From a checkpoint of a small mixture-of-experts model trained on Wikipedia: 64 experts in each of 7 layers.
Below are experts of layer 4 (counted from 0) of a mixture-of-experts language model. Rows are named router (the router's row for the expert), up (a neuron's input weights, with its number), down (a neuron's output weights, with its number) and show model dimensions 160-319. Each number is 200 + 30 x the weight over its row's rms, rounded and kept within 0 to 999.
After each expert's rows: a language model's description of what the expert responds to; "raises" lists some tokens whose logits its average output raises strongly, later layers aside. This comes from a sample of Wikipedia text that the model never trained on.

# expert 25
router,223,234,180,190,245,146,168,235,169,214,197,208,141,178,225,230,234,208,202,187,232,188,186,152,157,144,219,159,223,217,179,204,220,151,212,171,178,167,184,216,226,166,210,216,171,147,197,157,144,222,181,188,206,153,180,236,249,187,190,184,246,223,242,197,222,189,206,160,169,251,206,170,160,161,154,253,197,226,200,179,244,184,211,177,153,190,147,212,199,214,240,199,198,228,185,216,192,191,143,200,205,196,226,228,244,234,244,241,188,273,222,164,210,256,174,200,168,231,206,173,139,201,224,230,237,237,197,205,148,234,161,167,230,201,196,194,215,215,216,194,238,201,213,231,178,215,181,151,237,203,219,229,189,195,218,258,151,207,216,226
up0,222,179,204,199,178,197,160,218,229,215,187,202,138,222,197,198,219,195,198,280,212,161,188,200,205,142,232,187,193,194,138,192,244,186,198,242,189,209,252,166,209,194,213,207,206,205,199,155,203,251,257,114,199,197,190,204,199,170,265,193,243,231,231,207,195,214,149,178,164,162,205,205,178,208,171,191,157,144,217,207,213,187,238,167,185,193,160,236,241,239,198,231,206,196,189,183,200,217,243,194,195,172,205,169,196,208,210,215,281,198,191,163,222,225,198,170,173,143,172,189,170,216,222,177,229,194,169,167,182,215,160,200,189,222,181,208,187,276,194,213,212,181,169,202,213,199,226,210,174,173,224,193,243,177,197,171,194,183,216,196
down0,152,240,211,187,166,199,221,210,148,227,187,215,148,216,198,219,221,158,198,205,189,183,222,150,169,229,162,191,176,191,133,177,186,210,175,188,235,171,171,217,251,294,183,232,243,140,252,246,249,211,188,163,216,217,195,173,162,238,210,218,190,157,248,178,181,240,242,213,198,257,200,225,214,146,202,227,193,217,239,162,200,214,182,202,130,185,221,183,206,178,268,196,193,250,206,209,224,208,179,150,186,151,195,155,208,206,228,183,188,180,146,190,238,260,178,212,171,187,203,243,133,209,241,191,200,157,205,208,152,168,213,210,159,185,246,219,151,161,212,195,220,189,171,171,197,182,190,221,232,226,217,233,229,197,218,259,257,222,127,207
Prepositions after verbs
raises: " the", " ", " in", ".", " a", " R"

# expert 42
router,220,228,181,204,210,166,185,247,187,186,216,187,162,197,230,192,231,258,193,218,224,180,204,200,210,147,237,131,264,238,204,192,207,159,220,181,203,170,170,257,151,234,228,203,193,176,204,191,155,169,233,187,180,147,202,233,209,180,198,174,213,177,209,194,199,200,233,160,144,268,248,153,180,168,168,237,214,207,214,172,245,159,200,177,121,169,181,184,189,223,188,184,172,211,192,212,195,191,193,189,238,233,233,176,212,210,234,219,215,238,241,189,201,216,200,156,204,227,203,185,159,232,236,203,248,200,167,189,154,188,139,158,214,183,190,223,252,194,247,214,246,199,222,207,100,227,195,167,174,181,240,217,146,173,180,190,153,215,204,206
up4,219,269,256,173,224,134,150,157,172,214,168,139,151,186,168,199,164,184,167,234,206,196,153,206,209,234,216,230,160,195,233,184,198,193,181,171,225,204,175,220,166,216,262,210,222,216,292,189,213,193,174,205,228,259,205,189,224,160,211,189,166,174,145,247,178,208,203,238,146,216,213,211,174,212,268,221,285,215,186,171,231,235,184,169,175,159,177,193,241,186,198,236,199,261,239,207,210,226,176,200,185,216,175,226,234,201,196,207,243,214,232,222,183,216,189,183,156,241,233,190,211,157,257,201,213,231,235,160,187,208,230,130,188,155,220,200,258,207,221,223,199,169,171,206,156,163,174,123,218,183,218,161,206,229,225,198,299,176,202,212
down4,223,232,233,196,228,203,146,189,213,142,194,156,197,169,210,156,226,200,243,260,190,182,214,153,190,213,192,196,208,255,167,237,216,166,206,186,188,273,221,227,266,237,191,182,216,275,189,135,212,199,194,216,228,210,212,218,172,221,208,189,231,194,214,172,180,147,209,169,166,176,232,229,260,174,183,217,218,221,242,180,187,187,187,197,263,157,191,197,163,152,202,192,193,165,187,183,194,175,195,161,147,180,201,176,236,230,202,221,208,270,147,160,175,121,178,196,248,233,212,209,184,195,213,168,186,238,210,166,221,161,219,223,193,172,171,110,166,239,209,147,230,207,205,209,230,169,206,264,188,218,211,230,182,215,189,164,176,153,248,183
Verb endings, narrative words
raises: " the", " in", " ", " a", " c", " for"

# expert 52
router,221,262,188,138,235,174,206,221,227,173,222,172,165,200,209,219,220,237,217,206,235,207,200,151,178,159,280,152,237,211,165,210,217,163,209,189,188,179,186,217,177,226,207,233,183,187,230,168,168,167,247,203,206,218,155,243,228,155,165,174,235,205,249,188,216,157,190,164,180,244,180,163,160,190,144,207,229,235,226,170,215,148,183,178,185,196,203,180,176,243,233,170,193,182,202,265,209,188,153,225,189,208,247,178,250,229,197,206,218,235,238,188,159,214,180,184,216,216,219,200,207,186,231,230,224,251,205,200,148,223,164,170,240,188,199,207,215,194,185,176,215,185,244,194,140,255,232,159,219,182,219,204,136,163,222,249,186,212,243,202
up0,203,224,113,270,215,120,206,223,198,163,224,164,156,219,198,210,245,253,180,168,200,176,226,187,187,183,162,199,234,196,212,261,193,150,195,116,247,202,195,189,190,165,215,179,238,158,220,178,150,188,247,198,175,134,175,176,213,165,214,213,160,198,218,234,175,219,189,209,210,233,203,187,191,204,215,219,218,191,209,224,160,188,239,178,171,187,157,161,254,217,218,196,164,210,204,199,252,208,224,238,239,256,196,208,244,227,213,230,159,162,272,202,208,202,162,164,149,218,179,176,173,169,186,227,219,228,181,189,203,183,158,150,195,184,229,266,192,165,242,222,231,188,276,158,172,252,198,216,215,177,225,236,225,158,148,223,202,213,216,217
down0,166,175,198,162,198,251,202,178,163,207,152,187,212,237,231,122,221,201,188,258,232,240,168,226,180,141,191,167,166,188,184,207,215,214,206,199,205,216,222,244,203,271,200,214,198,173,182,201,210,161,230,184,164,199,198,202,195,180,224,208,178,168,200,190,154,170,178,183,185,207,197,196,184,244,210,193,155,172,200,208,121,195,176,217,189,190,183,149,190,226,196,179,261,206,239,178,150,195,247,179,216,188,156,202,178,195,182,240,226,213,221,205,220,211,202,214,194,121,202,252,210,215,218,199,207,235,213,247,119,193,204,223,144,250,235,186,212,142,221,209,198,178,168,262,197,218,220,185,201,173,181,140,198,171,206,212,290,149,206,205
Pieces after G
raises: "-", ",", ".", " and", " of", "'"

# expert 16
router,202,207,219,222,205,184,192,166,192,183,191,190,215,198,267,212,232,236,145,206,251,233,183,213,213,202,202,93,227,211,211,205,189,200,259,179,155,182,176,194,149,205,222,176,196,199,231,143,209,131,226,221,188,153,132,225,210,183,148,209,222,192,226,185,216,196,193,166,172,239,146,164,190,189,159,226,267,228,226,206,204,179,170,223,216,180,168,213,199,255,254,160,174,182,192,259,210,229,181,220,204,214,254,194,241,235,249,201,176,176,243,156,229,205,192,176,186,206,236,206,158,211,255,194,228,238,197,149,194,195,170,195,221,182,192,239,279,201,244,189,255,197,222,189,182,223,230,196,191,166,220,211,179,168,213,215,176,206,228,254
up0,205,201,226,235,169,191,201,173,246,204,226,169,198,208,191,204,195,221,202,207,190,157,239,160,150,173,240,214,209,184,182,215,205,253,249,228,157,182,146,205,160,191,226,193,255,141,220,200,169,197,168,179,206,175,126,216,205,171,197,157,203,204,202,239,222,228,161,205,209,180,168,171,206,193,200,188,206,171,240,214,199,204,231,199,197,222,222,224,188,239,162,271,184,200,198,230,232,216,187,216,217,162,224,213,196,213,156,228,244,220,229,209,193,167,185,195,210,225,142,204,171,209,174,164,247,214,191,143,187,156,190,196,169,150,218,195,247,168,190,170,254,192,219,127,158,174,247,165,201,208,224,172,231,214,206,174,263,215,232,213
down0,215,188,175,208,175,209,270,222,221,173,168,231,216,148,164,174,241,183,189,193,167,218,182,188,190,225,168,170,224,194,195,189,197,225,223,217,196,212,242,223,263,161,228,173,205,237,282,201,195,200,218,234,177,206,190,144,169,209,180,171,233,181,175,219,244,183,202,202,175,192,193,150,166,204,209,271,254,207,175,202,241,211,176,199,249,193,158,138,197,207,190,237,210,211,194,198,224,166,205,182,203,189,217,173,158,233,215,221,182,177,158,132,182,198,255,205,203,165,197,239,212,194,173,247,214,188,203,188,215,214,171,136,165,178,206,210,219,171,176,283,200,207,157,178,214,175,166,151,181,210,127,196,139,188,185,189,214,213,211,213
According and common adjectives
raises: " to", ",", " ", " in", ".", "-"

# expert 13
router,167,219,143,178,252,170,155,234,184,181,249,217,182,174,230,215,242,254,163,207,235,191,200,171,178,144,231,200,222,204,196,280,217,181,211,155,184,178,191,211,189,203,219,213,210,186,156,186,166,190,194,204,194,212,180,233,213,156,195,173,251,229,266,214,207,169,210,165,169,221,241,174,120,196,188,230,224,210,227,208,203,210,233,199,197,143,195,212,237,242,224,190,160,186,130,253,207,189,191,223,234,207,224,200,225,242,248,237,195,202,216,153,220,206,173,158,199,229,222,178,193,219,213,181,216,217,168,160,204,207,156,223,206,176,186,223,230,211,222,201,212,180,245,202,175,213,235,196,145,180,220,249,174,192,191,219,180,187,209,222
up4,205,242,206,269,251,155,131,154,227,187,212,203,164,187,223,182,180,233,176,255,196,218,129,225,195,214,210,201,208,199,214,156,219,206,209,155,233,239,186,192,174,178,256,221,209,179,181,192,248,175,215,204,182,209,195,232,253,236,189,241,214,189,236,183,226,188,176,176,164,198,171,253,211,187,184,222,231,186,252,186,170,206,264,169,174,205,231,197,199,217,176,167,167,206,202,211,203,137,250,245,214,157,187,234,248,245,172,199,268,216,207,217,179,230,219,204,221,221,230,175,198,213,208,202,218,187,164,184,151,138,188,174,203,199,255,233,206,222,200,174,228,201,207,253,173,194,187,220,227,181,183,178,198,177,176,244,185,177,147,182
down4,238,231,222,155,192,175,180,209,268,228,131,145,204,230,156,201,213,246,228,234,162,191,141,217,220,178,209,174,161,196,205,218,186,197,200,189,176,182,177,196,144,218,168,201,234,229,225,164,200,185,233,193,141,173,153,218,221,218,222,143,228,242,214,210,171,222,271,194,186,167,188,194,187,218,201,228,202,174,191,228,201,250,191,192,232,159,207,244,232,218,200,201,207,137,192,142,241,181,200,253,198,239,218,220,174,190,210,196,189,242,217,177,159,146,215,254,127,233,198,251,187,203,224,189,170,256,151,168,181,202,221,217,165,144,205,124,186,188,194,181,181,169,146,223,132,156,188,167,242,187,175,170,206,272,225,216,197,225,202,225
Sentence ends, conjunctions
raises: "\n", " F", " (", " L", " ", " A"

# expert 55
router,270,183,183,184,235,169,184,202,193,159,178,179,166,160,245,265,232,215,131,171,242,229,205,189,133,202,242,191,230,225,185,211,205,171,198,182,159,175,147,227,171,218,203,231,206,210,199,145,173,209,226,199,191,167,183,234,217,168,180,213,222,218,168,172,233,178,173,177,164,186,204,177,173,192,169,215,249,200,206,193,228,206,217,159,205,179,195,196,207,244,247,202,200,212,206,198,219,212,125,243,205,198,247,231,217,255,205,216,213,208,236,143,226,284,156,168,153,242,200,195,168,190,222,219,201,233,163,199,213,205,197,197,215,187,195,209,228,176,254,215,221,200,272,217,174,240,208,179,231,182,227,211,112,185,211,233,153,220,206,240
up0,200,237,151,232,200,212,290,242,199,185,207,231,213,170,214,179,217,233,218,164,167,259,247,128,213,213,227,177,256,184,201,136,198,187,200,215,226,207,194,216,193,184,228,243,197,180,221,171,197,161,194,176,212,180,234,168,204,201,151,199,207,194,239,197,184,200,249,185,222,203,190,226,200,198,178,207,216,194,221,224,168,203,245,271,206,196,171,246,169,245,220,178,231,265,218,216,208,173,178,250,214,178,181,196,191,203,191,272,163,157,255,221,121,216,204,223,225,204,218,221,170,185,201,233,212,159,222,193,221,208,185,173,191,142,179,191,239,232,180,164,210,181,192,175,209,219,238,192,172,203,225,176,248,197,155,215,180,202,210,185
down0,218,169,174,219,206,188,158,176,192,204,176,272,213,170,198,216,208,227,166,229,170,220,205,134,193,219,206,192,253,218,257,209,213,180,198,133,222,196,199,203,193,204,207,212,180,179,160,200,180,173,193,158,214,242,233,178,198,195,161,168,209,184,199,205,201,218,249,294,176,209,125,212,156,158,224,207,225,190,198,197,187,246,192,220,199,217,221,251,222,234,228,189,192,214,232,218,176,246,181,265,214,192,193,177,238,200,166,147,190,171,215,199,170,243,242,193,191,184,202,205,212,134,195,197,171,161,236,188,166,223,148,201,166,198,224,218,200,246,203,229,217,241,205,175,213,223,200,203,189,168,213,186,211,227,148,210,155,249,212,234
Word endings, apostrophes
raises: ".", "s", ",", "-", "in", " and"

# expert 38
router,193,216,174,238,200,192,198,223,189,143,238,190,181,189,248,205,251,237,148,201,235,199,190,184,155,159,217,142,222,202,194,231,153,165,242,193,199,205,170,198,167,206,246,237,191,174,203,154,164,171,193,222,215,205,167,215,233,140,177,165,231,228,236,209,229,160,196,180,161,264,162,163,171,175,184,247,236,237,240,170,196,163,257,191,207,142,181,188,207,219,227,198,182,187,186,232,181,238,148,227,185,213,198,172,218,234,204,217,196,226,194,205,217,240,215,225,206,261,200,191,184,243,222,213,211,265,181,188,191,205,196,172,241,189,184,190,229,223,221,206,263,189,217,211,209,213,241,156,171,165,219,224,228,189,179,210,158,224,239,256
up0,165,196,177,195,199,209,230,228,183,206,192,229,202,221,239,184,172,221,162,187,211,227,159,148,199,233,208,191,196,197,252,215,219,176,196,203,183,218,178,229,203,168,208,214,223,186,215,209,220,200,202,214,211,162,208,219,195,177,180,217,183,167,184,165,170,255,150,195,233,223,164,205,152,135,186,208,200,162,244,263,232,192,221,168,220,200,222,171,206,202,209,143,189,186,132,201,184,189,171,152,213,218,198,198,204,264,161,216,177,184,239,207,206,236,228,199,193,211,230,149,241,197,190,172,234,195,187,111,168,166,159,189,231,124,168,192,191,156,156,147,134,149,164,325,219,214,243,181,206,160,188,202,180,212,188,223,137,209,147,183
down0,252,148,184,168,220,176,198,179,195,196,220,212,226,205,183,198,164,170,194,209,213,211,187,125,207,225,199,161,126,208,226,219,230,157,190,195,193,213,202,185,188,187,199,193,208,186,206,202,168,292,176,166,199,224,163,174,212,219,222,190,167,176,248,167,244,200,224,138,190,219,274,180,131,197,220,175,192,197,227,206,222,201,192,217,222,175,236,238,221,221,204,188,220,217,190,139,245,167,177,198,226,176,175,156,213,188,183,250,223,215,246,194,198,206,228,135,214,160,256,230,192,168,167,216,237,163,224,244,194,191,157,206,220,184,205,209,238,239,218,153,228,227,212,154,152,241,204,252,189,160,196,222,182,183,159,207,200,237,252,158
Word-initial s and digits
raises: "-", "al", " ", ".", ",", "a"

# expert 3
router,225,247,197,170,231,186,178,201,163,184,199,170,158,211,258,209,258,268,154,177,226,207,206,191,190,173,205,121,278,237,159,242,197,164,213,172,203,151,213,260,225,238,203,230,212,170,160,160,171,170,269,224,183,169,189,225,205,145,188,183,203,209,230,227,178,160,198,201,177,220,192,194,119,178,147,232,230,189,237,156,210,172,206,178,222,176,202,222,184,252,231,187,165,204,182,238,176,195,133,230,186,209,228,226,229,171,209,212,242,212,224,203,209,215,131,154,204,183,218,195,187,209,207,238,227,241,189,194,170,181,179,169,240,129,179,210,227,209,199,185,206,175,224,203,180,234,254,162,168,161,205,221,185,203,185,212,143,204,238,261
up0,206,156,146,174,227,187,218,184,185,187,166,166,164,190,220,218,233,223,240,218,202,220,245,182,181,205,228,216,229,182,184,235,264,185,174,214,234,212,184,161,175,161,196,230,230,193,186,170,166,252,160,187,177,216,211,214,265,179,213,133,194,245,230,229,193,185,186,199,220,227,198,236,159,143,227,235,188,186,202,213,150,179,228,228,212,205,205,228,156,228,193,201,179,159,153,212,162,201,219,221,211,191,201,220,237,199,162,232,211,223,177,242,278,173,192,186,152,219,234,252,190,158,262,144,119,157,167,204,173,217,203,171,173,184,175,225,153,204,178,205,192,211,145,170,172,169,207,211,147,213,228,243,198,216,231,196,174,227,152,242
down0,300,249,223,198,202,232,209,240,224,168,201,206,117,154,231,160,254,216,197,182,165,189,193,156,204,180,183,190,237,131,186,222,166,126,176,194,194,244,228,190,182,181,209,209,187,245,172,192,206,201,171,207,207,190,203,166,215,225,173,185,180,176,190,171,218,189,180,244,194,179,143,235,215,216,255,256,170,164,223,200,194,203,273,183,221,205,232,233,149,224,173,184,154,224,175,179,218,232,206,188,161,176,157,206,202,189,197,186,230,199,143,194,176,137,240,220,234,228,144,241,116,193,234,263,201,204,227,226,238,201,212,215,188,146,203,164,182,210,164,232,263,203,183,234,219,214,216,234,263,178,190,197,150,230,187,253,222,203,261,178
Word-initial prefix pieces
raises: "-", " |", ".", "a", " ", ","

# expert 30
router,202,209,212,187,179,213,176,191,170,154,193,206,179,208,284,223,227,241,132,188,223,213,211,201,195,147,265,201,204,195,165,260,204,135,233,206,177,165,142,255,217,216,209,220,216,192,208,163,209,159,228,229,163,163,156,260,165,188,181,183,232,220,167,178,211,227,145,144,165,253,198,157,185,170,192,261,263,236,227,197,215,211,182,185,189,135,221,191,187,207,264,156,141,192,224,218,197,221,179,237,189,225,190,241,222,213,243,183,189,185,215,191,210,201,172,187,170,215,254,155,157,215,216,197,240,268,202,191,173,213,194,186,239,188,163,217,189,205,187,189,239,194,242,204,193,225,250,181,178,205,204,234,212,156,167,265,212,178,221,240
up0,234,221,175,213,208,224,187,186,195,209,175,212,159,204,140,263,203,231,170,198,168,189,160,245,212,212,226,186,206,178,221,200,230,213,175,197,149,238,126,219,138,195,248,193,232,199,183,208,190,179,202,213,178,163,180,201,193,193,180,174,173,207,216,213,201,237,241,182,209,207,185,147,203,196,197,184,224,165,203,169,200,216,205,185,184,188,164,172,240,172,207,174,212,172,219,199,232,207,250,247,171,211,224,195,268,182,252,206,217,237,162,183,154,215,210,189,247,167,258,241,155,218,169,219,255,184,200,140,193,248,230,179,172,301,232,203,215,230,226,222,241,161,231,191,176,163,210,151,126,165,181,217,188,213,258,202,159,148,182,188
down0,255,221,257,200,206,178,190,201,167,233,217,188,188,166,173,188,210,216,163,212,178,161,189,174,153,220,234,199,166,179,211,228,198,177,212,222,140,233,189,172,212,206,210,189,173,160,176,151,188,236,200,216,235,233,189,184,152,217,210,211,188,258,197,200,178,254,139,182,192,259,162,173,189,210,192,200,225,212,230,180,209,180,210,241,193,223,202,207,195,233,218,147,215,240,219,236,171,189,180,189,172,228,172,164,239,201,170,242,185,181,200,210,247,168,225,205,157,163,149,214,210,218,243,264,165,187,182,217,168,222,170,162,182,198,152,205,244,218,246,246,169,214,246,197,217,157,234,205,249,225,217,207,221,166,255,223,248,171,178,226
Word middles, prepositions
raises: ",", " and", "-", ".", " of", " |"

# expert 8
router,215,235,208,156,259,171,193,183,168,195,209,207,196,206,245,205,203,216,149,211,239,189,190,189,159,149,223,191,224,238,180,215,178,117,214,180,199,200,191,235,231,209,246,193,204,179,195,174,171,172,246,205,181,178,205,255,232,153,199,189,220,186,205,221,225,191,206,136,212,224,199,181,163,166,136,255,206,239,206,158,237,184,248,224,174,180,212,187,218,251,199,199,170,189,187,229,171,196,166,217,249,221,231,200,220,205,242,175,202,218,243,181,214,239,155,165,157,258,235,150,149,186,232,213,226,240,187,162,173,233,189,147,210,197,157,227,194,226,172,171,226,225,201,201,134,235,232,211,183,212,207,228,180,191,184,197,143,180,211,242
up4,227,196,243,182,230,144,172,270,230,235,174,204,203,163,203,206,181,186,187,298,186,192,220,190,169,167,210,152,216,221,210,203,241,221,222,186,174,190,206,199,194,196,171,197,176,192,163,208,153,189,260,212,165,241,246,209,243,158,260,189,204,180,215,187,175,219,215,238,152,242,172,152,203,185,187,216,189,150,191,169,189,119,267,176,168,191,189,241,254,170,201,181,157,182,207,212,171,184,197,186,158,219,226,240,235,180,209,218,200,200,203,196,192,184,216,211,241,197,169,185,158,238,236,217,228,214,169,182,184,151,160,215,169,208,173,184,245,217,215,188,231,237,253,232,173,144,188,174,224,223,234,217,176,192,176,224,192,173,186,247
down4,211,213,201,196,154,156,200,177,216,204,208,194,181,221,141,218,170,192,205,205,224,163,207,128,153,194,224,201,181,213,156,190,200,181,186,239,114,216,184,164,209,202,236,218,211,253,118,219,211,249,141,196,191,215,207,174,209,242,211,227,187,171,236,194,227,204,224,230,162,197,222,159,171,229,196,164,232,253,255,188,163,177,205,200,233,253,267,213,160,180,120,199,216,228,191,178,202,195,244,172,194,244,196,243,199,218,239,205,167,199,199,196,204,187,189,222,199,195,166,170,189,254,147,211,210,209,156,218,196,264,216,211,153,145,193,206,193,190,188,221,174,209,222,207,224,205,227,292,221,210,262,219,219,226,186,194,165,181,212,232
Census and relative words
raises: " ", " the", " a", " to", ",", " he"

# expert 43
router,237,233,180,186,197,209,203,185,211,165,235,162,151,173,273,199,260,242,214,173,254,196,202,194,227,172,253,167,254,230,166,237,195,151,252,141,202,137,152,214,177,202,218,220,182,233,168,168,164,192,205,230,206,189,179,217,219,206,220,179,201,213,220,163,191,225,189,204,186,215,206,182,134,205,197,205,212,209,254,180,258,192,200,185,154,149,159,190,176,218,240,195,192,216,187,214,176,159,177,210,187,206,250,213,240,249,224,196,197,196,226,188,237,245,208,201,225,279,191,203,196,208,223,210,228,192,179,194,175,239,219,196,236,226,191,211,240,192,187,192,223,205,241,227,190,193,260,179,120,166,246,220,182,217,152,203,197,228,184,243
up18,235,192,199,202,197,199,192,225,220,219,196,223,176,167,166,211,190,180,152,222,194,244,187,201,178,197,241,214,224,240,203,182,231,182,219,245,211,217,235,184,198,167,159,240,187,161,178,199,211,213,253,173,172,227,169,194,194,192,172,230,249,185,182,210,163,199,157,209,168,218,241,215,224,290,237,187,174,189,211,234,212,171,207,170,231,178,205,220,218,246,196,175,165,202,222,188,93,223,189,206,194,225,221,198,191,210,208,225,221,224,214,186,199,212,193,167,175,232,223,200,213,277,184,178,217,152,229,167,184,223,190,173,173,186,179,173,233,234,153,239,173,212,209,218,219,204,220,182,109,205,211,241,217,188,167,235,233,157,213,200
down18,146,273,183,212,167,219,172,197,145,158,220,198,195,195,207,235,149,256,201,190,201,230,222,164,171,271,258,235,250,236,233,159,108,212,258,184,206,160,237,193,227,193,195,240,215,181,223,227,160,209,170,164,152,174,228,208,205,259,204,180,150,194,169,150,174,229,178,218,217,189,170,146,225,205,246,191,240,219,191,230,208,227,178,180,167,211,160,182,200,244,156,195,231,181,215,191,210,182,228,183,163,193,171,171,273,220,236,228,228,229,210,213,179,248,177,169,165,226,190,184,220,203,208,187,194,178,209,167,166,228,133,216,229,156,212,183,218,203,228,222,199,245,190,178,205,209,254,185,203,226,180,197,192,238,198,204,191,198,193,213
Year digits, inner pieces
raises: ",", "-", " and", "i", " in", "ed"

# expert 45
router,191,200,170,187,210,202,210,189,200,179,230,176,196,190,214,190,208,221,179,188,253,179,161,157,195,166,232,182,230,172,184,205,236,159,251,207,190,165,179,249,171,257,226,213,185,187,241,165,171,176,220,189,191,167,164,231,184,154,180,211,233,206,235,202,175,168,210,181,206,243,207,195,159,158,203,200,235,215,251,156,206,215,214,200,139,164,181,171,183,231,233,133,192,214,157,214,181,197,176,240,224,213,205,202,227,201,211,204,174,240,191,127,210,226,179,190,186,224,202,199,143,226,205,204,249,211,182,143,208,202,185,165,216,163,154,187,223,199,241,204,210,188,241,209,201,215,202,188,224,172,227,240,155,218,169,255,187,166,211,230
up0,227,237,207,217,205,124,188,214,193,162,205,194,175,183,197,224,217,216,175,161,211,189,230,192,157,186,228,182,226,226,139,204,189,148,222,191,195,228,184,198,167,221,222,208,189,200,191,190,214,177,213,204,189,205,183,240,211,174,215,183,209,211,220,228,202,206,177,169,182,230,193,169,178,186,190,213,247,250,208,208,235,169,219,221,216,167,157,208,194,216,202,209,153,220,162,219,183,185,202,172,231,181,220,187,194,168,198,225,253,252,232,244,219,201,175,174,160,191,196,208,202,191,239,267,188,198,167,208,170,199,203,212,261,158,165,246,189,234,191,193,165,189,249,166,134,253,262,164,199,158,256,224,175,194,182,226,188,229,265,231
down0,217,186,152,247,229,204,215,192,200,223,184,234,164,253,180,164,149,205,191,220,201,185,201,214,131,229,227,173,149,232,242,247,207,165,180,201,189,182,201,198,202,202,180,268,142,216,173,221,170,241,189,200,263,241,175,228,217,171,206,204,219,185,185,178,208,244,206,226,221,159,194,229,209,194,263,225,188,173,192,205,227,198,188,215,191,202,248,227,213,205,205,225,243,245,223,246,155,189,239,232,179,194,186,193,161,195,228,244,231,177,198,245,256,200,188,166,156,221,177,171,234,249,177,238,187,145,189,136,234,253,224,172,188,192,170,204,231,230,219,213,219,203,198,184,247,223,201,201,224,207,235,175,138,183,139,193,203,234,151,214
Her pieces and general
raises: "-", ",", ".", " and", " ", " as"

# expert 20
router,217,227,154,183,216,189,177,196,178,182,191,179,169,179,213,232,242,224,161,199,213,234,172,198,205,195,217,185,212,198,211,215,231,163,224,156,191,212,197,233,207,211,209,214,164,198,179,206,180,182,193,197,190,185,149,217,231,158,187,162,215,216,202,160,199,175,231,173,138,236,232,188,168,160,155,233,230,202,210,147,190,176,206,235,225,143,190,220,191,252,217,169,131,171,179,216,228,257,189,215,194,199,231,220,238,216,198,199,232,249,239,152,227,237,175,194,197,223,211,208,163,205,248,211,203,255,135,199,184,166,182,145,220,176,194,214,196,202,264,189,293,211,221,243,188,219,227,190,181,159,231,226,166,186,203,262,176,169,235,180
up0,169,236,178,152,183,197,210,167,183,204,204,182,177,126,159,171,207,169,197,227,186,246,203,214,229,190,204,167,189,205,196,208,231,195,162,162,216,186,180,219,211,208,219,227,214,184,236,196,205,219,162,184,201,233,169,216,246,212,190,223,242,194,183,240,267,170,122,214,180,178,249,234,207,180,209,246,227,207,204,227,182,204,200,233,161,237,177,199,241,183,213,186,165,153,240,232,188,219,147,224,242,179,187,246,224,205,173,257,211,169,199,220,105,173,210,201,176,250,175,198,199,175,193,220,192,176,185,200,191,232,253,192,147,225,180,215,162,167,216,129,215,200,194,160,165,233,234,215,184,189,161,245,261,222,133,170,182,200,181,201
down0,168,170,218,183,207,216,168,215,251,190,204,216,222,201,199,225,167,248,247,217,212,219,221,171,260,220,182,202,211,202,153,171,169,164,199,221,255,212,194,210,222,222,252,219,205,201,157,186,178,201,193,165,144,242,204,165,239,223,170,256,198,230,199,184,206,208,153,145,199,178,228,190,225,152,190,268,212,195,228,212,180,225,268,152,182,175,275,215,243,170,204,181,177,232,201,167,163,210,218,227,134,221,142,185,254,177,244,197,245,205,198,207,213,246,161,179,251,215,169,177,229,197,221,147,194,191,241,238,193,197,235,235,203,131,173,191,228,244,221,191,195,137,156,243,220,213,189,174,179,214,216,141,181,167,174,246,191,219,202,181
Abstract noun suffixes
raises: ",", ".", " in", " |", ";", " "